{
  "experts_per_token": 8,
  "d_expert": 32,
  "router_score": "softmax",
  "normalize_top_k": false,
  "balance_bias": false,
  "tie_embeddings": false,
  "beta2": 0.99,
  "dataset": "wikipedia_en"
}
Below are experts of layer 6 (counted from 0) of a mixture-of-experts language model. Rows are named gate (a neuron's input weights, with its number), up (a neuron's input weights, with its number) and show model dimensions 0-127. Each number is 500 + 50 x the weight over its row's rms, rounded and kept within 0 to 999. Numbers have three digits each.
Before each expert's rows: "mostly gets" lists some tokens that are sent to it at least half of the time. This comes from a sample of Wikipedia text that the model never trained on.

# expert 2
mostly gets: " South", " John", " York", " North", " USA", " Har"
gate0:482492507406373488503547460588586466521480470466515525476480468544524542509521467502519524415460576524482512513441532514569567541458523499516448472485384532450533520499496529503545412544531442494560474434436532475567551546487489388444399433552516480575568516547433524468548470514525463382451491565526447506515563548486434509569475512433551385468536497551620523547411585499432486470557
up0:488507535416534431526448557535534507424533507461485419514461553424535536556506562505434595443498493525434572484574424465472583505534535517498393498543505493467496484508538390533471527522388527490505440474542518508525453462547481509581442526549519450508417524510429454571493541464456436477566453456568498453461579569446611491542525540503594537517419568494465500582448527504406617432521
gate1:502574471579437465482572413397542497350484514576538500506577456459523542598471507514541505562491575470454361578581535461446530468532536404546467543476526505522549447495413467494532526467564464532429507466565505525441551456505536443473599587507536512495569486441398470540540477513427500530515494518535470544527498475441463469556414495442537507459540510499431469509613522511436491545499
up1:511482448474537563458573419493463509409473444457452545532474475411523517455445550468481535500571547423517541529572518517471334459482537538430481526507524571439592485447544555492564478481397512515565482524524549451562537509538492527469562458439501377553454518503473539474473529481544563555416479419469443468485610452568508532506408512510482532462537487597472451575489592503521570462568
gate2:529534553532422521596455458526450544533476524496470449427549545601470468481560462566449558421569536460456489504559556552509532513551575506543461504470489501506490468436484597494527533508557502374418557556451503641440384482500436502514504529572404419524559499441523448456504578448501565479499483409527403563500410469542513501570467529529433497431507538451476439514536463501537546527483
up2:531471556525559417393466525516468622552489525543484532530445572494592481444498437421519523509508462580461574521432462503544507527475500393512576501516539438452482509495594419478426471551415472469494480551526542502520452504470481574445520528527459493571512557531507434517498539568450502458516516509588445487567497549473515633492533383526579494443465461498529578441497458530343511452485
gate3:522466509561543527429564513513502556488487510465444552494456535501428585512508565512570506613450453510385542522514568488487527584531495469566527513515532461492527487426432486530493502403416521511497507520420566519513458509510484539400546508517370409534528566495534544519551495571461496505544493409540574411419427564427576558531478594461515458489568444452420483510449516453369514500494
up3:497507465401460561544557545547485451538526498532565448441432442547497512493537457460603436463564462495459471475479473419485510542558497450495443434496464460473498479482590509469512510572484461488637573469488522583576569456501440532527511444500474511528464383534626466473362382508527500491546462564533502472538465533496555446534467520476521567456591542491498460553479461508593617453486
gate4:499471535527522497496592513482526439444516466472486501428509521465506483469480542483563479567480530522492462438506477486394521572609485653556537533510412562492504499412579489494575459578488521495457513359498527590480382567393526493465437497378511469478464492436476531495484570593530564546483437494526474487436538500486567519489507504495504561510564466531500423566523551504442481398417
up4:453510494536397513473557446460438490552506489463570452505484514559521484471526524480516550527482573465431561504447463479477449586418497518480524549531453550550582576632418489534495546541509462492517535522596462471568459486602483594555419457561412478468479465477440482542383543463451469425513461412508582441567437648431493474491452532482507486477536532519582511453473454481527570510523
gate5:481530462484479571550553484551502483530361480492449560523459566464473566490498484527524459440581511534546425497531573467608555478536487549542437461554443514555473500540450530555510535492447461526477479577506517424514480508469524380612488480496580547468412471484457395477523563496484519531548581382480515529401445467441494430518520495427520423573513633455545485508536488609488513477534
up5:465496566492581495542582463444530492438506474433433545520445566421639498488504531385502519485448429495484576481531430518537499494424484485507548530491461492503542462566531507497560482480622466418490501511470442558544477533514527565535402516523495536436562542540434402419461517448463453541452500511519494492629578567475437498484461518510551490533554443370501469411492460544563496601520
gate6:427510501424416552468535540436539519503490532483453580527516556493541564566424570443430537435398556538553445531578507509384524534460514467503494469531453523600453564583468436529424530445578540529399524475521574561448518447497425480489520504478424604496401429558534545490465553501416578532544459521424522535457500513453504443513529535489501492471430595448472461494516523532500459583498
up6:452394571551550394485521547518526455550495463470552555614481516506426554566485552540434520438495413521544485450517548448466550497603465545478451439491464507341447447454445531561445568544557527561518480569582555503429544511465483457483518400537518547446498477565447499567527533476510509577610524536478475541463532503552544469432551463437461488436439583472524462551544489521477515464483
gate7:534492440458483534531563491453542483519496567453487491521525533462526412516464609496504510502486547502488520509524529547448549532428520471519506514493480462374579608455499490537447481528482450582487492530499522338446465354441495555594574550576456555514554498447479549484511519527520528471498482451552526547510601451537444441433427418506429471539536477400502480521458559613503581546427
up7:573578461508487486543512496566435444499463581562560496556474561469529471591469395475433435486549527512526492578545470423513488485377592518468444567540463492469590502503488484509545535496461502437509445475536413570544596493498471563513403508488497531457490383434498591464425554529525477434640500508406457485496509544509468499544534457512517466534512548425478536574525447484428552415498

# expert 31
mostly gets: " comm", " won", " USA", " US", "US", "000"
gate0:466455472527465492456592475472489598492436563440495478513532514606407423455486473466563478408603529544499518507510529549457473495451442494563606454576538612445470420452499464315451462524525528560498570499535458519473550461515512430463450578447516505583586488484437536444546431573519535514560466492497475512458541484591474449476536516454453591495487572495494548455522463501499487508494
up0:481456508540575615504530509504567415554535473520506519590528555489535493588590484435480470452415669552571495488514516537561505559476523368435546468488413560466420488494477467457440534452525482499509429556540475451534479467497500461438529524485482563500441430511451418474455472494595423585535517434585503457493552459554462522490500515396522481427490503489466484576481522487523569563453
gate1:472497563547538496477482440525570504424532494496480612481551502550510586510595481500479512564474431403466480512567491515449457425477457552562489466611479490461456555533503437620535501452534550492491569507483430500413388469538505478514456519419512554496503568542523482476463422439441572412473389482495580390547496424559502486526533590468522508501481504577394564475569472531527469518482
up1:495501508462479553470591479553500521590414487435547506567456523487487525584559445500407418514506527576486499487507495435566510486519494521577616534463578452402541454484491454482519468572513453544435558492394440539377469567486546451468405559549537469519511414549438460599518507510448433524440552483486521480472514515577404445543452566469510471494488452573560435567468526460562547505515
gate2:527444519487521545463508518433450479444460594454502475447417413554459570556532510532492554600492502453466542436551477526478561518546480514507528450486612460465426468558506537575520496423536432510496591562477538484571557557565502646548501466495552525504519453374450467556409518486445539480437462510544470558418542469502528467432539431544412559581502514523477513392487550540473456469454
up2:581450413473520439516377466523503509479535477526468598484546370429479462582503556514464586471603511436479509475482516463491450515573465459615565463471439586475465517540489532600514533498424419512519520545469461511521424506533437520467514457493506524481398479579382489495467537521586432574424540513557546526457503532442493531594481586467497484487469510493547514584467451424521474532508
gate3:519450441494469499412495598481515592577523518473516500610504484522486536486554541566464495488508510420554432467482392518449522440445567484454544559525549396462501425506513471539450591506483561550390470510508565611488415524462408537470413504515435452496529451534476527406522542515528522467420484515473492483489444458569410476505498576526512514525545552603460456495532543492651474513508
up3:455472562511539465559416515497522564634419437537543466517488483418518561528424460444573480511445524462507518486408502496483421462481464462583509578416481475492558504558483534498550512404466575489500478494477494387477443493509560490458477443430577547495541464458452445446462467506516449667522537548557408493474558527524455475596512570558490408521574561525494488499538505487460576518563
gate4:497542532446543435468441559447485607481555586623467511489538539476506426429489432571467464553454455496500485480430507453472500513475610495488507564514393458585523436525521437478533445531494476521444531445438432472485531555528546475520474453454535500462492589529467444521529565419599444460572481489552493516522601522474569413573559453460579563427437501513567494502526501562488483569394
up4:577557522594462473456491374513467520496553465432524565475502565510475515484428544477373449537446528570537572472449475599470542361487581445524468508455517446514572445441475488471519486516508499541529502486540481419436430510501552526495522512477482596557469450505430481501554531516447502386427536528568519556473559419550527450566481487494506620563564459463425565413479499550480510480513
gate5:491495492436494564512404515526478511415527473610576421514446519536437457522407528519525484497481494590508562458475462446502518559490510490452455511427546419509364522495522478519584481458537549495554499532494466536485546543454505442578483514402602382554407495465428518560490573552466614527477529531503478570539434486424489635454502527489507473485570536528529435419535517446545539506463
up5:447427564449496476431461504470477551442536643494549521516438525456507518562545473605432538510498417526402533510409423556544452542475550421509536496467529468551457525534537548465514539605507498547458540466501470522527514407404536537528523534549503471527495545455554473480531439512471491542459471455448545418591499524480447532551370486462412590499520487495454475494565482471571633451433
gate6:551434471424458413499587479555502556505543519490502526471512581467516478560394491431459493451499375515536580522475438463485451524441597432482442504529553460499403512502532544479527513570634559508559400443537588550473497512490500477468459563532543550465448523537485498515565455470462414586534512430457410497529433487426420397468527529458543488494511518463564546551519463518572583518498
up6:592544502536498553415532481469452554495451499415491478445536472411467464537460508554577582530505480378500458576480522456460460609522524498450480511512470536608515446572535524449507539442500523566494454552510550518533528474433545479498448466480465504456481405443512529418565492464473498628514489472452554510502542487569458457594668588589510422527472469406455492513520505495488437481548
gate7:514591534483478575478502538589578562514465525454505528412486430437474531484444460513467536503519600469424509506569475540555524439515491521484456415596534438375454521467470514494562489506453468582488403443510493515523520555550553538511513597517587418501445435429469497549492399429437431428539440560482505505467496609525440486576489543466573514500537563600431495460517518438485483548504
up7:501487461478540535596554574497545524474487436561563468433554460499476499528506517515526454458589522513510486434487532551514457539520587515589544440533531453541506467507446466499466514505510401418507536507477466577498477543496444462522530518409501536523530508516417613473433521518427497503426504530445479575484532426483478412502452475597593543392393559456567448454645475382536481571506

# expert 34
mostly gets: " F", " P", " Pr", " f", " Re", " Med"
gate0:554378421520495476495445403418465378563571512559500517502567552517406539549519539427480516509526513547495564495477558467476540506518518523448525490426506580516485454545439643533519509503415547525477512493431503491558513460559490469409443653495518507532501527540546497478486565442458511442496474500493504531494472447497461524396574442430442511504541411486469592489438503539460441610507
up0:544517456485562522508437445523581507453535427495437466555539469545495504452557545451458469464506549511547471517605470494533462488504392466505515456441549494434450561419439594488589457462506494554505446435547503523514453518437545496515436492494595438536624413515586445435497490467625571507415549554473502463476520506488423622479565495523587453543542523556472514536491440462489416447448
gate1:524473525560537488444530518448478405464481447507513457528473512463556459514382520472603555450493498419553439422564391461613473530581516611447566449575601582373462430570520575539475453507576510508472566495567487567446479451507536520551477512458469515536517491524476454476464481519472508520464426451506475618532521478536421554392518572530449456497525516524495473492475451530504529494537
up1:587541425420535505500502487468597430447556559427467559496496510460453473493469534546513460502509542456504528504571660498484389460475575573416490495430517555539470556512496611446498437568505457531447567599502568529509502478496389451486485512530519534491473534532526539487441521558465479408558454498503527517472552553496420526497489508500524524482481478472548472510506586404433328482454
gate2:550564529431492441453467470580427530516452598534516506550560521437504464506482523457614507571418478476419446465455545448485496500501492445530528518503611427509519403664478513512561510478503452503574489567523414442512501511466462579547483564471513507603420507533485476525538463520543458435523495422521531517444475535473438472479459443455470474417467531475504532681500511495496578446494
up2:511486483435565501451430499564631531530623501482494475531479553473493526465465463527370494400433582501437554443496487488465518554479533480507430447408509459574490450537483473489489473435548488572492449590565446493473632468523399536411503604620524471533519509507560468484520457537477520521508539425563526513512501411501501483526547489570539518472464413458454572527428558522484534509552
gate3:483440555629485494502625531504492563477568438468524463490481500443490505565508470582523481581486461486535492416543569446536423441407494570568525499550590532503562510414506517552599512513416481537409465468540544475477437626512577525497461431532489440514490572531460520427490519485464531462478607498443473496422492498432542488511470530437477441381527485443471479572522549492542417510503
up3:507586519562398544461435452512506567489431458536445543465530563467510446429547561574508477511478522475527512503462588528447530493536450408578498495480464575516545538433462476463544479474588492400497519586548480496466503469435557445424495522453452508484522475437414536537573455554639458517410467581446480531526499525492524575531390532594544590457389495475513549468544498428537479493508
gate4:522485499494525466540329520515569514440538470473436556476482572437528481530518500515461562554508517481527536588568545499515449409532430571531498457501400619472484521487451572551461456556552485503467488584506492501489518536451549502564538530517490440499466445582427535523571498458459573440461455575521429470530438470557539548499502511407354463399446462528516522410571478531510512513580
up4:507514595486583569483599447551568508478509486610529424530402417520430497572543453562467520467467533514555437480415596566492544462541521438490501518485500496454559524548507423486467604380467370415507545580480509471485466536466511495485479519560523485441451482520481518520484492507403476421477568421487490464448573549497540614556472539507502596478508488537448507473460445551510435519520
gate5:478494513430530432595439456489532508537570519591510475452432503474560483551440546489539548526460583430586523502369485523556522446537511559521458534485487509495475469520541436470466540408449545526512491404437576501530459563507523599531476416567475431607492513504522459464455503449521498492452466460491488521546445590551403482401394563457471558500500520428494509561564450512468545630506
up5:452613497441547492503599452552508582583512500472441487561524500586532568453502471479554504431517449528434521429479486551418522560509468557449462470587575427521544420615458449556447577480460513529541550517492433514515410445535476545476593538528477474540614522483449496502562523493535508464441476519471527475557527513483474472527439575546505411534469480515387462452405441573480443532432
gate6:493476534583532423484522479467545615551495364438458469406516494511463550511509493477578534518452554453466479532467574514534515479497538510582513541485474516486575482516438585505418444495556475387488558514537528564454462464562388345503558478428455465603548545538514540526482549500486516538438520529356506479484524508513463522536494438623495524447555460465480444516491518493427529443505
up6:396497460556423460564545457483441534497458526477507575506484535555538450477511460483475492461607483405519410545563444443508538468599562512472469581526534507508450454507536422466589514460473575489404456490507574466500496550499448420607465507506450455585441625608552452455489517568518461428538586528441511445495488438493562541511438527511503485450544509597519507578481446480431524504493
gate7:521526535358577611440500498448483442553514630456476499505577494429522484516551515549421513560532501461452492563454489518506400462475426461515491495528492452566467501540576426445465567387493479505532500544546428641476454530504445521433473540555576447458550464463517538496470553403428585463498446499563500571492537475409461552452547529549441505495570471483536527502458526456506534458526
up7:439589571508479422479493472495527555546557524512510596462484472504444575472411531433504427504539493521557483571526534524505478472481500578479592447457476617419454463432505469537531534454565413461532501472474512583410522473496424506550466480523472458523458536537646500576493471526596565428387555528462541458522438521484443575551523456557494493463481611469538490424463499431467500511567

# expert 10
mostly gets: " /", " ·", "=", " —;", " San", "′"
gate1:453498600463549470528532521483522546413535542471476512475497385470464498530562516435444432555530605473537548560474421423529509443530509511490497599534467451481485536460523414531345555434507510509525542491516490492514463492540495618566419510560450570495492423476376443513510527514579502474529498507476507521568555555476431522563557441368540442442520449519526495480588493508596489514474
up1:412452559525505549537483470476444445448558495519465414466548479473418415508441499605493490468508499495435555413540471518527516499435511541430608573560508442519491433391534535577489453515557521636459459522490564470478495510520495527521456430465555592545552513500432512564435556564503499586568470375487531489385500514469477576541524511461389444506493517510486554560501568551492523490480
gate2:550503498519505573469502353589550532488582550478581386484450437426531414579461470438568477487428549476552571436524451481422451524476563473453585517490502469513492465566487490512416486416519413499466467539531484468556469514458400454536545470559512423515427522519546478486436508455485527542443595527573543598518489536445450534548437615552556514570467462503492491513501524521497562486485
up2:482498527508391533530506530568483413388603420547551577506549456543529482401446415506473563557493501496440501579480508538470504533545476468488510651536511547541504463440465574497475515469565517454369471467559522476480496461528435611510504468490575513439412439425497513467493500499561402525553549488520439495447523539548483465492540567483449489618407443471495507420530545519498515490518
gate3:487520477574575537427464500432485528561545375533509606495537561575476523437560444411501514490488505545512566476532555449537425390570457592442530484559480555442480480488466504442571500521513557461558642523496549526506508550423531503432503386522499540510555494447508524518393488445486565477422485498525499424460531503469462478665524478494452571511441439489466517472510467468520462501490
up3:427479576449622412435496565497576498467469464542532443531540470522516590515458568550527468483530538507463519454512631466537429513558423441514506371513490503456535511492469575525440427560522471481534474521532528505489494489439503463460504508519491513504558515516475536434460494481481534601593498557479433441393497584422523647612485467538466510470511561473610426519434479482455500474483
gate4:512466561516563476551497546519524435487670525468402577463538414419543537457514533565489474493477535491437554532527529468495526541504533513483418559548442509495463510596583481552533587565466522524444453456394587507484502528474542572506542502560395509512495419595431456439507413485460497490499462415471443521492398554420503534457467491484497465494452500483468587447516534537548476477611
up4:564415495560593423554541536576549484450500578549474486474447531445567527458487582539428510484500412486543480558492446596501453439587519630494435486519452460528450557480539513523496456519608551598557471419557485542424554581446568487482546482497476516523447498463426439492591531537465550458424466472444443595520449498530512414516502553485563486498459512500482500460458503426470556444455
gate5:493518436432460549438414457515526467570571511425470478532543466403501498484494524534472459521550450601474507574453518566537457555480414569511533491533548552490446590567502552494497605435532515443556466544571438529546490483431537440497482529559419542496558491544569546412470544554504462422426555549538453479527452551455460561443443456561436547426560533561520412459499545578428436459496
up5:455444519487510498572551544569451522563590492443470426554569530540512497476444546570456433458540469509451538602468459577537493514454535461441513508437599548399487528508527492565540451519453523577406486465417429550528418552485501495519552557500515563467457380530488478439616566472390464501565525516507486505524471437517445482389513459534518429492540508507500473513567613570488483473439
gate6:510497482489513386480506509622559571447452511610493545517467541537475442536418475459515490471480452621394549498547444518475486570492528493463501430497517492466473476614496533398539451481543527615540551507574498545531588471503452449488489517539464452499597483515456532401523517497456492524489452506552411379481535537487539555477552563484503514499459545533540598402511403491458471427450
up6:486570511414490481494479550481520480522514484539481476477502490578511428464537542534517494489407475535516398518522518433482571465507475521492510488540447527460677471583383454449425452387529472516506506427544480600434577481534498573451526450437542629488542502474506518525431528548510557467552488485608527481383493480511571480504526525386469535518510572486531428535609503479506460476465
gate7:492548564552462418498585478553567587446579487460489496508472526573539448522535549436458514477474434535487471491485503482527521426523487473503520511486506511589494572468333456479374485504504467498573565475538529442518537544545527558452575466479456472452562354508496530466533500500434467470504511541500555460572472444549570478460508618472468484434421493455447549441499460592446426589573
up7:552442463435468488401538400591521458510447563526520448483535573562530518383476581469386443528475565482500473502542485466602536533529436522554509506482472452434591474496517492479516439479453513414579543530472489518486446570519602381512441457494491470550581428570533494457484575519588455578484564448492467438419531513493492539533607516501503465567524553488443529488446477528457435523490
gate8:471494495464523516407392561381435472460510393537402535470549572441476499474557519483467516519507511493440480494494608524422610512555442486462522489514535502465479555561529528507526469514490399400529497571463554467518524518629448514523558533490488525617593422527558609559499601473505515462456566518565494551409530461520535494479505493463478477437488467504533458488487472504400485560451
up8:464534528543376456433560504577503528537541514471478473499489539497575427512480416503505535554427506542462549443572530485375469498488555568461546490483474541516472569411515544452539506494483466544493453561383468556521532571439514386469476519536470513585485490552481586528545503437531513560490499572573596511567548416398440499487487405501495571364462495485516517510510525476509396515549

# expert 4
mostly gets: "ions", "ics", "ations", "ation", " album", " there"
gate0:567417500568488584550491525437581552464483539473505442427595462471466466489465506346507536524538459506498526469550507382567533534516548456599476435559473437547545473441523515555501467582498574559571509458503534434475513515514462369438527544501446561477444549468531532528480504624429460476573529383450471474479437530523505493427529594517475521454508503495496483521565516464560526553452
up0:441570587586429529476534518605492560531506426532459542568573501523483487483422493508454494491492522583467414588508488490471497417472511527455500602492571499483412475448425533528581562452492509541552395553508453476508453414522395503442406558488523560527587477454475580447546612439502514592489481560503393491511475449555499502396498529484474482510508502489532479498524465543512433468574
gate1:495444448481538515529506561518545499457498563540444487424544490599447535467460515455448506526386500544507541553482421532570495557501514465518551445417500478483602530558475537482575592529481454497532517420589514506461485506621427398489517465461469451522419559594474547474508410416436568473472501487508520458462562531440590558371463550521590480474529548556455538394490502487499519536512
up1:540534545541500462523524483438516515475547500445525470458429501482612496507385523465529588520567556467526500405526554524460537539488550460439507458468439538582442493469501502494455528492488475510480595502512479538504513499409558450575531501433455536458511414480355552534568418534532557515449578534465583573511491529450482551526563596388448574419470406395501440525523519430540461487520
gate2:497537529479476459440443435462488595444432558492477496554386550424577506526447468475484368470530520569603418472520502480442459509527494470494526599456499496484543480515543581535560475473432489498487470520521550456507510533460528524542436400473518515522529462385514473535454467454518592518513506447493595536608471616562531568425466537508538412554540537529487460484463447462627542494451
up2:494464498511480535455583464425573485541478479505545520630477505426560448444547524531487474517509494485557497543457483435519472465452485447624527470526489494489412524446480523506645491546487443519607481418450615544601453477438516533493537475497515414537511508514536472597524461511513420444479467466516515414499568472394515475550492498457528476523504432526423580443538541635518590479547
gate3:593518553425483512475593514508461480492529471463574551493483463526523424525444482399520565516502450554511543475515592420474454472506545494541530473467529477458572571530480502494568517563525394489480605472515483486505495477413496601477404423543481453556424501557493435380513502613516570432503470470430501459463473514483461541480395508422420574577507578436488495491489560490539592557491
up3:513499452525530444465588510553531467543460508460456450593439437415419599479435463490515493481470506449475591437468475478572570389519523544479479593560496519543417554453518471554568458528583561572470473494450475534620490413451426569547436536484513426494586477489483443490472568537590590522432456524467479503434454539508497485480454510542490496527554560452525576443426473512458506471429
gate4:429508488581459561412458482510457488537487642470548532556523513537508531466465435560444525491490466561459596458515549426458462415481440451515412530506599483542466520488549448526480587389531492420537457535585504451532488407647521451405490541541541481570554488521564458500520491445447443539462559526542475512554518487532594455438431513591521467514519500470483509543551499453442481536553
up4:485518458523544441442454443434559517548451467554568527497503436431502426489506511468457546518544451540487546534515549549531511464489511507510488458553383576478555492558454473582488471456527367466610454379485495524499489461532590434520577506519443540552399549494559408445475498577522530544459369439544542496445581604503568512466510473517516554523474455569512556510601525481486487477443
gate5:445528440517481440577535526482546440599532497416434461443465474527453539418529557480485488484509540526579547515494505510500606524500450422470471496527529410504445498424532440540470530575531522502503581541465463546541438539507554505661519527471514414432513408538513441369480411488474569423595471532465554519503568564501542434471517491493420427430508456578553515482537487434532492479466
up5:468629428514506435500507561457395479541539475494642551539430548472520467474510463514502504472464484393547488523525484471450421504517530495517470545602582482538515538419568473556417497576479499577551444497533501498534539538427379458448563533531488484468566488545477486535475417512474491532539476425523551492540380528600429464580473582474494562516504491464505531496518383492427448525515
gate6:545593570496503529501495480520522582432530473411451504450519449627545412485560481569535486509519561480547516470473581469526486475516542561511471519561393537556548621521475382511484499446496503500507452473448525482507497465544573383444457483560534396461478434432439441529467500499510442533487436427404521551460576563446485539541417541529490538429518584483418511456577487513514556534494
up6:517522486577532410651495507469447467470570530637469465522488483482398491477411484479539542486472550519523473512483442512530446545421518455511589529481485327555476532482576580548493436526504555534433554510448520480532515517534398570441486476557549463469485494413495430490546542487519450477463572552469538553536437501425541544466423513459593469559526507430444504469497540460549429507503
gate7:501482430474515509565563472442449513542515585479490508475512585459473579357502565545471486530485501443489563463457539513494556503474502474424504493470567432520660478453480375513429510556579499462558456490508541405536459511538494511461538514419599530462457503490565485598518510518488463467437416433485497426620528384572488484446491543480551511529448502518587497553481491568493565500517
up7:494514522531455534462478458423621556443460464517520455472445456542523496577511507460463497524455567525576472561413542535490513535609441467456461495573429566516469555591484414523452484555460525524488539484592582535541487464443509486438516562441498432458524503518434503634546579518386494545484452499434494523560459538431528565532418559412485499484496428464424522427564462597504517466525

# expert 11
mostly gets: " are", " was", " were", " been", " is", " has"
gate0:376551553433517571510493526435462513568537487540479483406456478539478470504401408558494480473408570469470487600412516575513444578537438507529409572492531534426550484476560471529468538463467504528505497473571504536562524565530525523481489559485499560526518499537508598419492573460409540536540477478488510411468484513437522450472543532463493530429458411608500600431492495584595527470535
up0:536483459500546460362545456413490513567491629420557475477516552530545542471612470415513481487479548554432541449385571502541492417556547433542473526450494558461461485498451593466622484599493451454489518468491513442516514448517548471538470470546505466542495482510524502442449430417466572449558509496419491468535464481554601435493463468558500467563547562492499497520607503434451495524497
gate1:453483607461409494434505527473597554487522472516498603534512546493455476535481547578512527473452463516466530555482538534484453597542412486506472532535585455495565497504526520547501509502380426502497523532449535486487481563559484495494463562481537524503559430551467503522562512460483482415519612489574509512446536536483483545451480489496428530448435423639502622492404393558387429508453
up1:463489493548497592387554490485504483556529473441504476524496507524492462492496517499499599447481546492485447401468487503536478488533517437508518539486534403481473487503550437493492490486566484524495479610534443572516412499527546611467563486437503434506533537545494448528570470388596413460425559522538487555564462512427604524532474410492467472554589518462530424587520566505336439539534
gate2:474522467589467476548491549528514506471556527459437566476470467541452455486522500413507526544554487460438592462438477524504459451387472549505532424544586558562466439430456561431475472536396513497486484525633515472404430501565506514449499622422426512534447473465523547387532529438528486435528558517471509534411496497547509504505553622439467494528505555498606593521505529525473493537492
up2:481434505475611424500416441461429435553474434660497470522541463508630508468466558502435448431451550563490537527461444553468446542469501523520498440532461528589496516509526494493558490482513447519467432530456568554477410470359470511477614458486493474472580554539452476528478473506600480564499524446432461519505594584543531548555542485531466481505488511476442468561503602487536525489485
gate3:508548510544496478534420458476439456548622481397600488455435471512430471549518481544408392557505593490480479536400502451490502466487482530594558553482451449470549450528477539493573503432485474507528566480461530499484555528507578505485506571480497467539485474530499462487599550421483517529470454445560560572406466504505490555530562419512545383563562576484418415415511530538520419519504
up3:553554500571577531457460559459392559515554542495451589481472515528430483504553490539521518517476520544407498477441566551495479472627490534439525519498531459483527406491452536418491500478397558473476502583507551440517513451524468472460418457549488462543498368498506537482454573539376566467553480473538568525442523455544511503435425616586484540501500496448489454419591514414519492442518
gate4:468507537491570545433445435560465507506439450459559493514460483532532516559484504574450489476434529493528522450457567696536400497497525572447461510460556495514484457570522454407475494518518577498457583499491443501546514514478522449426453445571433560484473481623517575455483558435468455453548519455599437438504559523485446445461451442550524504540465390574493522454510547545505469481592
up4:509442488467458444439556417604450508469465513506454442559556548404511487427479487546472538440536513537516540627410404501548425475443505540492468418438440602598465530500542538435457463549542489550529561463503562533439496534529516533560422517488546461453443430510538483519469499494539461506477505579474508513500475602516434451457472558575509348467544490527530490469526609478474550502576
gate5:535478501460480393558466474455570528455514503537572480522527516560452506509478490568547424564452604438540456459519509449473527483671490485429489504497437478470579492527473539471513575436461499495510459504560513495461454523521578465492500551543543444510444485387469475411439461455462410433573490546665493525467432539498520442431578471536599485565490613506500458486537504461506495542545
up5:533483443562472558589484538417437495505561507551466513504512466526519430420474602404411482526520447505588538508450515417607572492520560542535523454518577538499533465524538482523409456385616508525554513473485484432478487457449508489474539377430473441550478532481453453534505521484548536508529423554578508452454526460559530564530568498558549531433571441546481455462507499513375448536494
gate6:492443474453454469455492517517509552602504483504487518414558511599461497512459492453510457516472481489492393530584482507482417495594559567418502582458512488464414460508378525518607575520523477420547546477574525523462512512531474470534571470480481526528537374470477450534566458430471530417556468401421494506457568503601490478453578542476445506595463529570512534558489550585536535465460
up6:460415482449488440499513453494467591478516487473496441470497400449484445540508500439557426563519556396435583532466506465458510595494471528547503627558484613457559531578505535592568462500476550487578548454533553497542490482481444590495530475495408473515504492541474500487567532496492471416567523467451473491445452511446481447559484585486515433472407614401566534520549564511458474521428
gate7:531499535419493504485467543578550582493502492471538589466475446547465543467423430477541501464477452417549355616501409543502546576561490490477492576478534406511463489577502529494510437530512477538532511356514455470469482513508501566545570451424498543527540475586566548456537399448474427551490569402443469529506499435511466535497525538577562510471534536479487408528472550459463540582486
up7:490402542510567448511522523430434556463507495486525487545527502483517502552462561512557528556439519558534499521569498465348476552534601472458527486472430512446487515587607556574502535600478526508487531442500430491500450440484472480604422447449524409500593520420465489602482523511561410492512527537540457496475442539488452504484552483477602463524559455464464403537396487525448570547445